Below are experts of layer 2 (counted from 0) of a mixture-of-experts language model. Rows are named router (the router's row for the expert), gate (a neuron's input weights, with its number), up (a neuron's input weights, with its number) and show model dimensions 96-191. Each number is 128 + 24 x the weight over its row's rms, rounded and kept within 0 to 255.
After each expert's rows: a language model's description of what the expert responds to. This comes from a sample of Wikipedia text that the model never trained on.

# expert 2
router [118 146 117 138 143 127 116 162 150 138 145 102 127 139 112 115 109  99  80 119 132 110 143 108 142 123 123 100 156 144  96 147  99 171 149 107 134 159  99 119 161 136 169 131 123  88 170 150 138 133 146 133 136 128 147 106 124 161 137 159 106 154 183  88 137  91 156 123 173 105 119 151 114 155 159 101 139  72 104 136 135 132 141 139 136 117  74 125 147  87 119 119 151 140 152 129]
gate0 [154 101 136 107 126 105 135 136 129  78 157 121 127 116 166 126 102 148 159 133 127 111 157 165 168 138 147 112 153 108 146 120 124 138 127 158 102 160  93 201 137 119 158  93 103 106 149  96 150 167 166 135 154 108 104  96 129 144 165 135 106 122 163 110 120 134 104 131 174 152  84 163  73 136 128  87 132 101 123 125 144  94 109 166 101 123 133  95  99 147 108 130 146 133 164 150]
up0 [169  75 117 135 129 125  77 108 131  99 158 119 121 108 169 124 110 125 141 105 115 134 117 136 149 135 132 132 116 110 143 149 135 133 135 145 134 150 114 179 115 130 147 120 114 123 108  99  78 148 137 114 109 110 119 165 126 111 128 117 110 151 196 128 136  69 141 180 102 153 130 141 107 141 131 112 148 145 155 163 131 115 121 142  99  82 131 139  71 103 111  84 135 136 158 178]
gate1 [162 139 152 158  88  92 144 103 152 123 128 112 136 138 110 132 148 127 135 122 166  97 154 142 122 131 106 133 106 189 116 122 107 140 127 156 136 138  98 121 128 133 130 146 180 150 142 155 144 108 166 185 112 113 195 132 122 145 141 164  70 132 116  87 153 131 122 128 136  98 163 175 111 127 149 135 131 141 153 116 113 201 156 113 147 131 146 140 103 108  89 152 126 108 104 182]
up1 [ 99 130 129 124 107 114 127 146 161 160 154  99 142 146 130  71 131 146 115 104 177 173 161 179  91 137 105 125  94 145 172 186 145  86 125  81 132 116 131 107 147 129 120 118  97 166 159  92 157 142  95 135 136 134 119 144 175 107 132 126  95 131 146 144 105 102 136 124 144 122 135 162 109 174 129 108  84  97 138 150 182 131 118 129 145 149 133 121 112 123 102  94 109 146 123 112]
gate2 [141 137 140 159 154 136 142 147 120  99 144  88 158  77  92 132 144  95 170  97 151 120 104 166 133 128  99 140 168 170 126 130 137 156 143 147 133  92 158 149 126 150 138 127  98 120 110 163  82 141 132 169 175 125 113 146 129 160 131 170  93 101 113 123 135 129 116 108 144  87 144 123  69 127 126 114 158 121 145 140  87 119 149 160 115 139 156 127 139 106 165 115  99 110 152 111]
up2 [126  87 126 128 124 164 104 137 137 126  80 145 130 144  93 118 140 164 143 129 165 128 117 169  91 130 141 117 132 158  95 166 133 110 100  99 112 110 127 125 119 127 155 134 143 109 127 154 109 140  96 139 149 128 132 136 129 153 136 145 171 105 139 126  61  96 142 127 150 108 115 170 122 146 168 126 153 139 117 130 117 184 118 116 106 124 117 127 169 124 122 123 142 121  93 128]
gate3 [113 101 148 169 130 134 129  75 111 112  85 119 103 132 136 109 148  88 114 136 131 127 142 125 135 113 146  84 101 188 110 137 134 110 145 142 141 157 159 108 146 161 147 170 106 101 111 113 132 171  99  98 108 148 110  84 138 104 118 140 117 103 108 149 160  94 123 133 104 136 137 104  96 134 105 126 173 127 123 154  96 137 100 130 112 113 109 165 115 112 181  76  96 149 158  90]
up3 [146 108 125 117 132 120 149  93  87 104  86 137 142 151 138 106  92 134 141 120 132 139 140 147 132 147 149 145 110 104 137 177 130 130 125 144 109 139 137 121 167 114  95 110 131 116 131 152  96 141 121 134 160  83 129  90 163 173 100 123 148 117  98 152 118 120 136 122  97 108 105 116 162 102 153 161 128 100 130 108 137 155  98 135 162 102 131 148 145 104 123  84  81 122 165 122]
Description: Latinate word-internal fragments. Middle or ending word pieces like is, os, on, ent in Latinate words and foreign names, e.g. Acqu-is-itions, Comp-os-ers, Ver-on-ensis.

# expert 37
router [127 115  89 133 130 142  94 163 105 150 101 124  95 162 152 124 122 136  74 152 131 104 116 159 123 158 129  67 175 132 107 100 127 100 184  84 107 125 120 124 153 129 126 118 145 100 154 132 145 116 151 142 147 143 143 143 111 154 104 155 103 138 130 122 119 102 142 130 147 151 112 115 119 138 139 103 134 109 130 137 130  87 119 126 153 101  87 128 115 109 133 106 140 140  91 131]
gate0 [144  77 123 146  83 130 130 177 114 127 152 118 120 122 151 102 173 128 111 141  66  86 109 139 126 139 114 144 110 163 131 130 117 123 190 128  93 115 122 145 136 133 137 131 170  89  93 147 130 147 133  96 162 127 146 139 132 127 117 133 120 128  74 117 170 177 103 126 142 143 136 125 122 154 117 144 120 113 167 140 121 118  91 108 163 157 142 156 139 113 153 141 165 142 166 131]
up0 [ 84 150 152 147 165 156 139 125  95  86  99 134 168 131  90 128  90 131 143 140 136 154 152 136  91 127 128 153 176 107 118 134 109 146 102 122 151 186 125 113 192 128 179 161  67 157 141 137 125 121 140 149 146  93 116 135 122 138  94 146 137 115 184 112 126  72 117 115 151 120 100 144 120 127  63 131 134 130  98 121 159 103 172 117 143 105 152 116 130 140 122 156 101 104 144 129]
gate1 [110 113 146 137 138  80  86 136 139 124  91 155  76  88 146 136 126 141  89 125 133 152 117 147 130 118  71 138 124 107 128 138  89 109 173 148  98 127 152 133 102 146 114 164 172 141 111 158 102 163 145 144 122 152 140 163 125  85 140  84 158 124  87 140 127 127 116 131 153 150 105 139 120 105 140 137 128 142 156 117  80 155 124  99 103 145 125 160 124 137 128 137 127 157 137 145]
up1 [142 117 162 109 157  70 110  90 124 115  91 148 106 108 124 134 140 153 124 116  97 130 102 138 118 142 120 129 170 131 146 134 114  93 113 118 130  95  99 148  93 123 113 152 148 132 151 114 117 193 151 154 110 160 119 136 141 142 116 146 119 136  87 132 110 133  99 116 120 108 113 143 120 140 148  67 133 130 149 149 109  82 142 141 117  83  83  95  99 104 182  90 100 136 115  94]
gate2 [120 148 127 107 155 122 145 150 137 126  76 145 113 155 148  78 125 135 145 151 124 128 106 151  91 131 104  89 118 112 147 114 150 113 109 118 147 108  92  99 169  82 144 116 111 107 104 144 149 123  87 128 124 135  80 145 139 130 123 131  85 169  89 145 132 126 120 119 155 160 151 125 159  91  91 160 132  78 144  75 117 132 112 147 116 145 155 142 130 115 138 137 132 150 124  99]
up2 [ 98 176 106 124 153 122 129 132 111 169 125 131 117  94 130 115 156 128 143 120 110 107 110  60 178 125  98 103 108  92 123 124 162 123 142 147 146 141 142 157 151 165 151 140 120 135  65 103 115 165 151  94 158 128 161 101  91 127 144 117 162 128 122 125 115 105 123 121 138 101 145 136 107 132 145 149 114 182 138 106 135 121 104 103 129 129 113 125  97 137 121 109 110 147 126 103]
gate3 [114  98 117 141 121 181  74 134 119 117 147  92 102 136 112 107 111 145  84 172 163 107 151 143 151  85  91 114 149 125 124 138 120 133 128 186 107 115 135 126 143 121 168 147 153 131 168 131 126 161 170 136 115 161 115 130 131 143 124 157  97 148 120 161 109  90 148 179 101 154 128  76 122 111 109 118 116 145 139  81 146 124 144 140 155  84 137 115 137 119 151 117 153 119 111 129]
up3 [117 164 108 143 143 172 136 149 103 145 167  91  86 119  94 162 153  99 148 143 119 154 140 141 121  69 128 111 122 108 127 137 142 125 147 153 136 127 104  95 138 130 167  95 174 131 114  97  90 125 103 152 121 197 116 152 110 115 111 173 140 151 137 136 111 144 130 203 119 155 144 117 116 152 159 148 102 143 122 132 130 159 102 136 156 136 150 116 124 143 169 125 151  99 112 117]
Description: Capital letter pieces. Single capital-letter tokens inside acronyms, abbreviations and word starts, such as T in PCT, P in NPP, K in Kegalle.

# expert 13
router [105 133 120 150  86 120 124 139 155 112  93 111 120 144 134  87 109 142 127 148 122 108 146  70 117 163 106  72 178 132  93 138 100 107 137 107  97 128  99 106 141 135 169 146 150 116 123 131 139 104 117 146 134 116 135 145  76 152 137 158 122 114 147 100 133 159 158  92 141 144 110 144 114 143 121  93 148  97 149 127 152 112 164 135 156  68 115 123  99 126 167 145  77 114 113 111]
gate0 [155 170 100 141 135 121 138 164 116 117 138 145 115 148 158 170 109 143  79 118 119  97  94 119 133 112  97 103 141 161 181  84 154  98 153 117 123 130 136 168 165 105 123 145 110 120 135 136 132 124  89  90 189 152 124 142 133 142 141 109 116  97 137 141  91 127 151 158 171  82 116 168 167 129 125 109 102 103 140 119 157 143 118 150 135 150  89 122 167 118 109  87 119 125 135 119]
up0 [142 130 131  91 173 125 153 105 153 168 128 153 128 105 116 118 132 123 112 142 138 149 128 141 182 111 121 189 172 130  67 134 170 150 111 193 102  89 155 117 135 125 144 142 185 129 133 173 158 121 154 176  92 149 129 131 148 117  93 137 133 138 137 131 119 118 100 140 128 142 117 115  82 111 116 130 124 145 143 145 124 139 107  90 134 114 137 136 129 159 128 162 142 153 118 145]
gate1 [147 102 113  97 126 126 102 126  87 105 161 122 120 139 113 188 152 123  82 141 156 113 101 125 158 132 161 127 112 118 151 113 118 122 121 109 130 132 138 145 159  87 118 150 106 148 102 115 118 144 140 109 103 135 182 120 132 103 142 107 123 124 144 132 163 128 147 109 130 127  72 114 129 101 149 125 101 156  90 117 147 187 114 104 152 133 133 116 147 112  82 153 121 113 128 147]
up1 [138 123 131 173 137 116 163 129 173 147 117 113 167 132 129  85 115 162 119  85 102 131 143 141  86 109  96 117 117 115 111 137 137 114 132 146 106 113 137 131 118 163 161 138 114 142 150 155 160 140 118 145 155 140 115 121  92 127 163 124 114 118 142 107 134 131  93 100 121 152 184 130 111 182 127  80 152 105 176  90 132  62 146 159  93  93 160 105  88 136 121 156 108 145 139 104]
gate2 [125 109 146  96 126 120 154  90 165 129  99 133 150 147 147 129 138 114  84  87 105 134 159  73 123 136 125 114 162 123 142 103 109 145 105  88 126 133 119 119 129 121 128  79 139 114 155 112 123 123 121  99  80  90 104 157 103 133 137 116  98  87 148 111 145  89 155 131 143  69  86 150 139 154 120  94 147 144 108 131 140  94 135 156 135  99 123 174 161  94  92 123 133 149  78 144]
up2 [137 116 150 111 107 133 155  96 161  81 136 114 112 155 130 108 139  80  76  96 151 124 142 114 111 135 157 112 140 118 132 167 106 140 105 123 119 110 158 113 146 139 124 105 138  98 124  93  84 116  95 150 108  97 152 108 131 159 115 129 120  91 149  97 160  82 140 136 109 100  91 161 180 131 148 127 142 159  91 104 128  96 138 151 134 122 108 128  93 148 141 116 148 162 121 160]
gate3 [119  95 127 137 173 142 131 140 128 133 122 163 145 135 110 145 142 102 163 161 128 117 144 107 126 146 139 110 150 121 110 163 119 165  87 148 144 112 115 122 150 115 173 126 111 145 128  65 130 133 101 107 163 107 110 105 151 105 106 156 131 148  96 133 150  94 127 147 107 133 116 116 141 149 117  94 142  79 125 129 165 158 152 121  91 114 140 165 123 155 171 134 124 155 108 122]
up3 [119 114 125 104 156 132 143 107 138 136 113 120  70  77 160 160 107 146 131 147 146 143 153 153 126 145 122 136 117 112 113 144 155 132 105 123 141 158 143  96 120 121 133 161 141 103 155 115  96  92 123 131 152 108 154 157 139 135 115 118 100 125 103 135 119 152 143 132 149 144 114  88 112 133 121 114 155 123  76 165 129 115 109 138  99  86 141 154 120 114 126 144 123 139 144 131]
Description: Taxonomy and scientific suffixes. Taxonomy words like species, Genus, Synonyms, plus scientific word-endings such as -ist, -idae, -otic, -ensis in biology and gene entries.

# expert 27
router [102 105 107 142 107 112  92 186 167 174 112 149 143 140  90 120 136 158  87 125 146 119  95 110 124 136 132 100 149 172 110 137 133  89 144 116 128 178 117 104 151 113 148 150 186 117 153 121 145 119  99 131 168 128 107 136  81 140 175 117  50 108 146 112  99 105 144 117 128 113  68 144 119 172 117 116 121 114 132 123 113 143 160 129 155 127 120 132 115 116 169 100 116 158 128 133]
gate0 [115 162 115 130 147 111 178 151 148 177 109 127  97 166 143 167 119 139 104 141 130 157 102 125 133 115 137 130 168 109  99 121 164  70 120 108 135 160 139 150 150  75 157 135 141 113 125 141 101  95 107 148 108 116 109 132 112 136 162  79 164 104 140 121 144 134 117 149 135 142 161 128  85 132 106 143 113 125 114 146 121  75 169 100 120 121 144 143  99 104 170 129 124 188 100 137]
up0 [147 168 111 150 153 119 125 155 129  89 124 138 149 100 136  99 143 100 175 118 136 133 176 155 153 131 159 133 124 103 142 129 176  96 132 141 121 165 186 154 133 110 148 117 137 164  99 122 110 116 111 134  83 116 142  83 132 142 144 102 131 108 148 127 147 131 134 161 117 121 105 123 119 106 113 126 134  96 166 175 129  95 148 107  87 104 133 105 112 138  95 101 125 148 108 159]
gate1 [115 104 158 118 171 122 141 121 121 123  98 145 121 126 132 119  97 179 105 108 177  96 108  98 159 105 141 132 100  99  96 126 156 123 148 144 133 175 134  90 115 101 146  91 166 105 136 159 113 159 127 126 133 114 128 140 120 129 110 112 115 133 153 149 118 122 120 145 110 104 110 133  90  97 156 154 145 143 116 163 159 163 107 159 168 125  90  97 122 146 150 117 111 122 125 128]
up1 [128  76 146 145 152  98 143 107 163 128  92 112  81 124 147 121 126 174 103  82 178 134 105  65 156 142 149  90  94 114 117 133 174 101 126 175 130 153 120  95 104 113 136 148 162 132 149 132 128 169 116 137  94 116 106 114 110 116 144 104 113 176 121 121 144 160 153 169 146 128 125 157 107 104 121 136 137 162 108 116 176 110 111 150 100 158 135 102  94 157 136 154 134 108 126  94]
gate2 [131 142 117 147 108 140 113 137 103 120 196 116 122 132 108 123 118 132  95 155 162 111 117 139 126 116 133  94 143 102  72 141 134 174  98 138 145 157 163 134 147 108 108 149 120 100  95 112  97 146 101 116  98 141 123 136 126 114 148  98 165 106 122 154 156 128 136 173 149 141 154  68 127 122 163 166 114 160  82 145 152  99 108 111 109 133 105  99 152 159 144 142 122 152 151  95]
up2 [115 129 100 119 114 138 117 115 155 132 132  95 110 125 118 122 141 145 155 127 158  94  77 108 138 131 130 145 123  76  99 152 117 115 161 118 100 127 132 115  92 106 167 141 135 108 157  96 112 102  94 122 118 140 139 102 123 137 147 127 136 135 116 164 108 172 139 152 103 177 141 108 164 131 170 124 170 159 140 137 125 124 120 153 112  96 104 130  89 105  98  96 122 137 110 124]
gate3 [123 160 118 130 110 100  94 146 138 155 106 167 112 144 125 133 142 155 134 166 119 161 100 128 143 103 148 126 184 147 113 148 142  98 131 104 131 135 113 116 114 123 140 103 137  93 167 114 112 123 100 132 190 129  91 121 113 145 169 140 153  93 124 135  99  82 145  91 156  95 114  92 167 134 107 106 146 118 130 115 112 154 116 106 144 125 129 131 113  93 145 121 107 126 137 125]
up3 [142 148 130 144 122 124 148 110  85 123  94 175  99 139 117 131 156 113 116 167 179 143  88 115 108 102 124 123 168 122 100 158 112 127 149  94 147 120 108 103 123 100 174  81 117 117 132 105 106 115 141 123 159 149 109 169 128 151 149 106 165  98 120 147 117 138 115 136 121 128 120  99 173 109  80 105 119  77  83 147  89 149 158 150 108 112  88 111 141 136  94 107 108 141 104 111]
Description: Word-initial prefixes. First pieces of long Latinate words after articles or prepositions, such as inter(connection), exc(ited), discl(ose), phosph(orylation), Dec(ommissioned).

# expert 45
router [119 146 102 147  75 134  81 166 163 136 113 131  94 130  86 111 147 173  81 101 126 128 121  82 119 167  84 118 129 158 132 100 108 103 141 132 140 164 105 125 163 109 127 157 160 113 131 139 133 158 129 135 141 100 132 113 110 164 131 155 105 156 145 121  90 111 154 149 162 124  80 129  85 131 118 137 131  85 112 108 162 135 169  61 134 145  93  97 127 121 145  98  88 109 159 109]
gate0 [115 137  79 136 166  65 107 109 150 109 104 149 125 130 112 105 109 129 111 132  97 134 136 124 125 126 104 123 167  94 152 104  86 143 118 134 120 136 117 112 161 121 102 181 165 144  81 134 142 164  98  97 122 143 138 117 139 123 129 122 133 128 142 149 162 148 134 147 135 150 128 152 136 131 125  93 123 106 122 122 136 128 138 137 175 114 108 119 195 143 100 114  88 101 133 134]
up0 [109 150 109 137 121 100 128 130 150 148 103 134 121  92  92 114  68 164 128 142 109 121 106 110 135 126  82 122 101 152 132 135 129  97  90 102 165 142 127 150  99 150 164 138 137  91 171 126 137 109 144 129 135 111  87 132 106 116 140 162 115 146 105 169 146 147 120 111 118  60 157  76 134  97 107 121 155 127  80 146  95 147 145 111 141 120 162 149 170 111 107 143 139 138 132 119]
gate1 [ 93 127 130 122 122 139 100 152 100 171 179 134 150 135 131 113 111 144 145 113 133 129 155 129 171 153 127 121 119 139 101 102 170 121 144 157 124 115 117 120 111  96 115 116 130 121 135  63 137 114 113 142 109  86 147 123 152 154 115 143 147 177 156 121  94 112 133 132 172 136 125 161 126 157 122 156  85 134 106 151 194 160 139 149  87 165 129 138 113 128 113 138  87 131 125 113]
up1 [107 177 177 124 129 128 141 140 136 139 116 139 129 116 113 106 118 218 152 124 191 133 138  92 134 128 106 110 122 161 119 151 134 143 139 159 101 129 122 119 131 130 119 116  97 142 108 100 116 129 127 117  98 144 155 115 124 137 140 103 146 175 156 116 119 143 129 148 164 110 148 147  96  98 106 101 127 122 123 108 154 157  74 171  90 122 125 127 133 113  86 150 111 134 134 130]
gate2 [117 125 117 130 147 132 166  87 115 141 134 128 118 162 173 110 138 155  90 160 136  95 165 133 127 113  81  99 123 107 136 138 118  78 139  88 129 128 135 101 202 116 101 126 147 109 122  80 117 114 107  92 150 134  82 130 120 101 132 135 110 110 101 130 119 164 112 129 115 169 104 130 147 110 186 163  90 111 116 113 121 148  96 107  98 114 130 113 124 143 150 100 123 113 144 112]
up2 [142 116 122  88 159 151 154 168 186 143 131 152 131 139  91 174 138 144 163 145 166 122  95 171 133 148 206 105 141  83 111 126 133 132 145 161 133 124 149 155 120 157 113 134 174  74 140 127 125 103 120 154 150 136 111 117  87 112 121 153 120 139 129 109  86 108 121  93 141  58 138 167 140 131 100  88 175 130  90 122 139 147 104 151  90 125 134 131 124 110 129 126 118 119 113 138]
gate3 [131 109 133 115 130  71 104 132 159 139 130 145 156 151 123 167 152 144 159 180 155 105 137 117 146 144 117 131 155 129 142 135 130 153  99 145  97  88 149 113 136 135  87 158 129  91 129 114  87 139 153 135 148 169  95  93 118 163  90 120 146 104 131 140 151 164  88 128 127 156 138 142 170 106 169 129 132 131  87 117 126 144 107 102 113 116 127 154 136 104 156 116  94 102 141 117]
up3 [102 151  92 130 118 148 163 170  92 126 149 126 110 111 137 102 111 120 120 137  70 156 151 140  98 149 159 141 100 159 103 134 151 111 186 149 125 136 134 121  96 131 151 119 150 158 185 180 161 154 165 101 138 142 160 127 140  97 164 138 106 165 132  95 119  74 136 135 115 119  83 125  91 144 148 112 136 134 127 152 139 124 112 158 116 157 120 122 134 167 142 148 152 125 107 124]
Description: Action verbs, particles. Verb particles and action verbs after to or was, such as carried out, sent off, under, purchasing, signed, established.

# expert 21
router [127 134 160 121 102 164 117 125 109 127 120 107 143 149 152 126 111 135  67 143 148 131 136 102 170 168  81 102 120 145  90 124 100 110 138  81 109 132 101 127 150 136 121 124 163 107 121 115 126 121 146 131 178 142 113 152 135 157 146 133  95 132 137 119 100 136 101  82 152  91  92 121 121 112 155 119 131  97 147 149 120 121 155 129 144 114  77 104  81 138 123  80 120  98 119 132]
gate0 [129 163 150 117 140 116 164 123 130 158 149 140 134 147 133 188 135  60 147 139 115 122  97  99 142 130 111 154  97 120 133 104 106 112 153 137 108 135  45 167 118 126 150 112 142 122 139 129  83 152 141 142  92  96  92 132 125 143 117 135 143 133 174 143 154 139 135 113  92 112 147 155 160 153 136 133 136 102 125 139  99 102 127 121 101 147 142 157 117 107 113  64 133 109 113 121]
up0 [131 143 154 120 111 159 148 121 150 103 133 125 126 163 145 118 100 131 170 111 120 143  91 130 157 118 133 141 153 141 119 125 113 112 140 133 152 148 122 199 129  91 108  96 107  96 158 135 116 109 141 130 165  58 115  69 125 118  82 113 121 119 158  73 118 140 124 119 104 138 148 101 140 160 124 117 122 120 119 100 109 122  90 118 167 169 164 138  95  95 110 135 133 113  85 137]
gate1 [135 150 140 151  83 134 109 145 151 140 123 108 138 117  98 160 172  81 107 141 119 119 119 123 122 135 136 157 110 166 102 155 104 123  80 123 161 141 110 158  99 115  83 115 109 151 112 188 151 111 127 140 123 132 121 124  91 154 136 113 144 117 111 138 154 167  91  99 164 154 148  87 130 152 111 137 114 137 109  96 123 107 155 139 151 113 109 128 118 145 153 102 159  99 147 126]
up1 [160 145 134 114 151 128 173 116 113 140 165 133  59 120 141 137 149 157 135 136 148 122 130 138 145 135 115 138  95 118 165 142 148 150 190 134 139 122  94 120 122 112 169  85 155 119 161 128 107 141  77 133 135  95 150 110 125  67 117 119 105 152  93  79 128 112 150 157 150 109  81 163 135 122 117  86 153  97 147 125 117 169  93 101 145 170 136 140 182 130 106 140 119 133 105 120]
gate2 [118 177 124  87 154 157 184  91 132 103 134 108 150 102 156  84 154 138 126 130  90  97 157 131 152 176 113  78 163 128 166  94  90  85 104 144 135  94 119 121 166 137 100 156 141 109 138 115 111  98 134 152 124 162 130 144 109 170 138  89 137 110 139 153 163 146  87 140 167 102 173 141 143 128 142 122 124 147 118 143 151 104  85 129 159 123  97 139 110 146 135 151 119 170 110 146]
up2 [149 126 101 101 107 144 178 133 123 108 158  87 169 112 146 142 156 117 143 158 110  94  94 102 109 145 105 152  93  86 101 107 128 121 118 135 140 113 112 137 145 117 119 121 115  94 142 113 110 128 134  90 140 118 131 102 113 146 143 112 124 103 117 137  68 122 139 124 112 131 158  92 161 155 153  89 141 155  92 112 176 150 156 169 114 117 136 177 140 137  97 130 152 143 101 102]
gate3 [105 163 111 153  83 149 116  99 143  76 120 123 120 137 100 126 123 129 127 120 150 145 142 141 143 143 138 117 171 151 120 150 137 125  80 124 136 166  83 124 127 121 149 117 165 123  91 123 149  63 149 145 147 120 105 135 124 151  99 151 143 133 127 105  77 158 144 159 174 101 190 160 137 152 106 124 103 115 132 120  93 128 119 132 144 137  87 162 157 163  95 122 120 121 120 133]
up3 [ 87 159 160 146  91  97 115 141 155 111 137 119  93 123 148 141 129 126 150 146 127 120 120 183 129 158 145 135 112 118 157 121 120 105 161 122  70 124 116 108 145 100 125 157 157 121  99 101 143 100 139 111 124 121 182 138 146 135 142 136 154 147 125 144  71 126 117 154 139 145 139 128 131 114 127 143  72 115 139 103 128 121 140 122 144 153 130 150 157 148 121 144 111  73 138 111]
Description: Opening quotes, section headings. Opening quotation marks before titles or quoted phrases, and == heading markers after blank lines, as in "insulated, ‘Vaklush’, == Awards.

# expert 6
router [ 80 150 130 107 118 114  76 117 140 157 102 116 121 186 111 119 102 122 121 129 118 128  83 122  93 148 132 103 155 149 140 141 110 120 135 137 141 164 137 137 129 138 148 133 152 122 145 145 151 155 182 143 120 178 144 118 108 122 119 160 114 111 121  76 113 127 141 120 117 155  80 109 119 135 125 107 123  98  72 152 101 112 148 121 138 120 119 109  99  87 148 129 146 116 116 131]
gate0 [ 95 148 102 152 103  78 117 121 136 140  95  83  88 133 130  90 118 121 120 128 173  91 124 100 101 121 123 139 126  90 137 139 167 139 119 114 163 114 112  89 132 153 142 157 161 156 161 166 112 111 174 107 143 142 146 143 165 105  87 111 156 121 130 109  96 116 152 157 145 135  77 137 136 113  82 118 143  92 119 102 175 109 151 133 102 151 130 166 101  88 117 115 119 109 110 123]
up0 [110 161 136 117 110 123 164 136 143 157 169 136 101 134  99 127 131 131 136 134 143 142 121 137 128 114 128 155 161 109 107 104 135 124 112 131 106 161  61 135 113 128 165 114 124 111 139 134 131 120 151 159 119 128 145 136 126 128 136 108 153  97 143  75 149 157 165 125 106  84 114 124  58 161 130 166 116 114 159 180 109 141 131 157 116 108 114 143 169  78 126 113 128 108 121 116]
gate1 [133 122 134 149 134 119 148 154 127 160 118 154 153 166 179 148 116 178 119 168  94 127 108 130 104 103  96 175 109  99 111 106 158 130 101 146 157 150 155 116  99 169 127 110  83 167 104 106 140 146  84 159 148 102 144 144 145  87  65 118  67 124  82  99 177 153 118  93 105 110 143 118  76 157 132 140 129 157 132 134 141 140 113 131 139 131 102 127 116 100 147 136 108  94 138 139]
up1 [120 143  97 104 149 160 107 130  98 145 105 124  99 153 142 116  95 108 138 128 122 107  91 148  97 165 161 104 117 134 123 156 102 127 126 143  90 123 119 154 181  99 155 125  98 137 150 123  95 128 128 111 113 134 122 101 128 145 143  99 200 131 153 123  95 125 142 145 175 136 104 103 147 110 116 166 145 138 127 116 112 108 150  96 117 121 142 115 171 164 143 126  94 119 104 121]
gate2 [175  84  82 134 100 113 117 148  82 181 129 174 116 103 102 136  90 115 130 113 139 108 129 131 134 124 171  79 149 139 123 174 143 110 107 114 164 122 138 103 133 120 106 116 134 153 117 127  87 119 128 135 151 138 151 129 102 137 124 170 133 161 100  96  88 152 120 138 141 124 115 105 164 150  94 148 103 152 124 137 124  83 135 143  91 131 130 101  72 101 156 141 121 111 124 135]
up2 [140 136 182 114 147 125  99 116  90 113 122 130 113 124 115 103 146  99 187 153 106 125 146 141  96 125 139 100 151 148  95 127 114 137 116 155 145 133  88 122 142  95 111 123 112 119 133 129 106 124 169 130  98 172 124 156 117 127 100 168 172 141 165 133 124 142 147 138 187 125 130 126 136 132 115 117 140 130  82 106 125 116 125 183 135 125 164 134 126 142 145  97 139 171 145 142]
gate3 [ 95 122 109 135 151 162  98 144 141 109 129 108 110 104 147 105 142 111 154 162 129 154  96 177 144 104 141 110 148 136 115 149 147 106 123 156 111 188 113 143 124  80 121 113 158  98 143 129 104 131 131 155  89 144 134 143 155  79 140 139  90 141 122 103 127 116 182 121 109 141 102 112 130 108 136 105 109  73 104 117  95 120 144 147  89  94  98 101 161 116 122 160 137 157 128 141]
up3 [ 99 148 145 121 122 168 111 130 169 122 101 107 155 131 185 122 139 145 101 129 162 127 113 145 111 108 118 143  93 139 128 113  79 109 117 112 145 111 139  99 134 129 159 120 123 100 127 123  99 130 145 132  91 145 102 130 165 126  96 135  81 140 120 105 145 115 114 168 117 114 126 140 152  79 116 109 114 144 112 123  50 113 127 121 139 112 116 156 171 126 101 179 123 108 125 125]
Description: Capitalized word-initial fragments. Opening pieces of longer names split into tokens, like Cl, Car, Bar, Har, often in sports league and club text, plus sc in scoreless.

# expert 26
router [111 160 122 145 124 135  79 115 157 122  75 147 128 152 119 132 104 129 118 127 108 140 114  76 137 153 104 101 149 139 128  98 146 126 140  92 138 108  89  78 164 144 178 126 110  99 124 128 114 151 133 139 145 141 107  99 125 159 123 107 125 116 162  99 138 146 120  64 132 134 154 119 101 132 114 122 170 122 122 112 111 133 136 121 163  94 119 120  80 131 156 133 117 138 162 116]
gate0 [104 117  89 118 145  95 123 139 179 116 112 125 107 159 188 144 120 147 112 120 123 131 100 122 137 151 100  99 112 157 116 132 132 154 138 148 129 100 139 156 122 148 121 125  84 172 174 126 158 147 113 105 142 118 140 134 121 137 157 140 134 118 138 137  84 116 139 109 141 127 154 118 127 119 147  84 127 136 135 128 110 133 132 152 129 111 156  76 112 175 131 138 114  96 124 150]
up0 [150 187 109 127 131 146 113 141 101 123 133 151  91  81 101 123 136 123 104 196 113 111 159  96 146 153 115 130 152 144 107 125 126 118 163  94 117 103 114  99 138  77 107 114 148  83 120 171 127 123 119 120 161 139 122 123 144 133 125 116 137 104 112 164 186 177 142 112  94 148 124 156 166 132 141 147 103 120 122 106 149 151 154 162 119 127 100 129 108  96 149 125 114 146 136 129]
gate1 [172 143 104 127 145 132 124 124 130  65 121 109 157 170 111 157 122 136 142 151 144 159 130  94 121 115 149  84 152 106 134 136 124 139 144 129 122 149  96  88 133 147 162 118 188  78 118  88 142 113 108 129 153 142 139  97  97 146 146 101 143 127 111 134 128 147 119 145 148 123  93 140 128 179 125 151 147 123 115 133 140 136 111 109 125 148 149 172 124  83 164 124 105 128 127 167]
up1 [154 143 112 120 147 136 107 116 109 112 146 101 117 150 114 138 166  71 142 100 179 136 169  98 113 126 151 132 162 150 116 133 159  97 167 116 112 143 127 167 134 130 139  91 120 153 124 134 139  89  88 132 148 164  96  91 125 113 155 144 132 135 118 101 120 152 100 141 135 114 137 149 124 118 145 112 109 118 129 116 106 137 156 130 159 165 126 156 138 118 162 132 105  96 100  98]
gate2 [174 115 143 126 146 116 103 149 140 124 125 160 128 128 141 126 133 106  86 169  93 129 159 137 112 108 124 166 153 104 129 176 160 122 125 148  73 119 169 118 141 142 142 143 106 143 185 107 142 126 182 119 157 143 162  97 124 137 132 142 118 106 121 167  92 162 135 128 127 130 135 131 155 141 127 111 163 100 116  98 129 122 134 115  78 109 118 102 132 112 134 137 132 109 161 123]
up2 [116 114 111 128 133 139  87 134 134 135 146 139 144 133 130 124 121 115 162 104  74 118 126 116 133 135  93 115 155 128 170 125 123 110 161 132 123 121 108 155 101 112 154 181 150 117 140 141 149 121 133 152 118  65 154  70 128 142 172 116 116 154 114 122 142 133 161 105 134 127 103 146 138 139 107 125 102  75 118 146 128 123 109 104 126 125 101  90 144 124 122 137 170 121  78 118]
gate3 [130 168 164 148  82 120 159 117 138  95 112 134  90 119 116 140 131 131 118 111  93 105 143 116 130 138 114 145 120 119 126 136 142 132 157  97 147 128 164 124 127 136 128 139 161 132 165  85 106 200  85 131 169 129 141  83 155 138 149 145 131 114 141 119 119 121  95 105 147 143 108 124 128 111 108 131 200 137 141 152  91 123 135  88 121  41 129 121  76 136 173 144 160 120 106 131]
up3 [ 99 144 129 126 147 130 165 131 133 150 150 118  90 136 119  98 122 147 103 136 123 130 106 102 160 166 133 150 159 124 139 107 174 141 155 115 149 124 135 118 153 136 126 111 174 160 101 109  97 149 128 102 152 136 137 100 155 147  90 141 139 145 172  94 137 137 108 131  89 132 122  83 167 123 136 129 145 135  90 123 106  94 139 128 132 128 105 100  97 130 101 133 148 118  82 103]
Description: Taxonomy and Latin endings. Taxonomic box words and Latin suffixes such as Order, Genus, Animalia, -idae, -ata, -ensis, plus foreign name endings and "Location".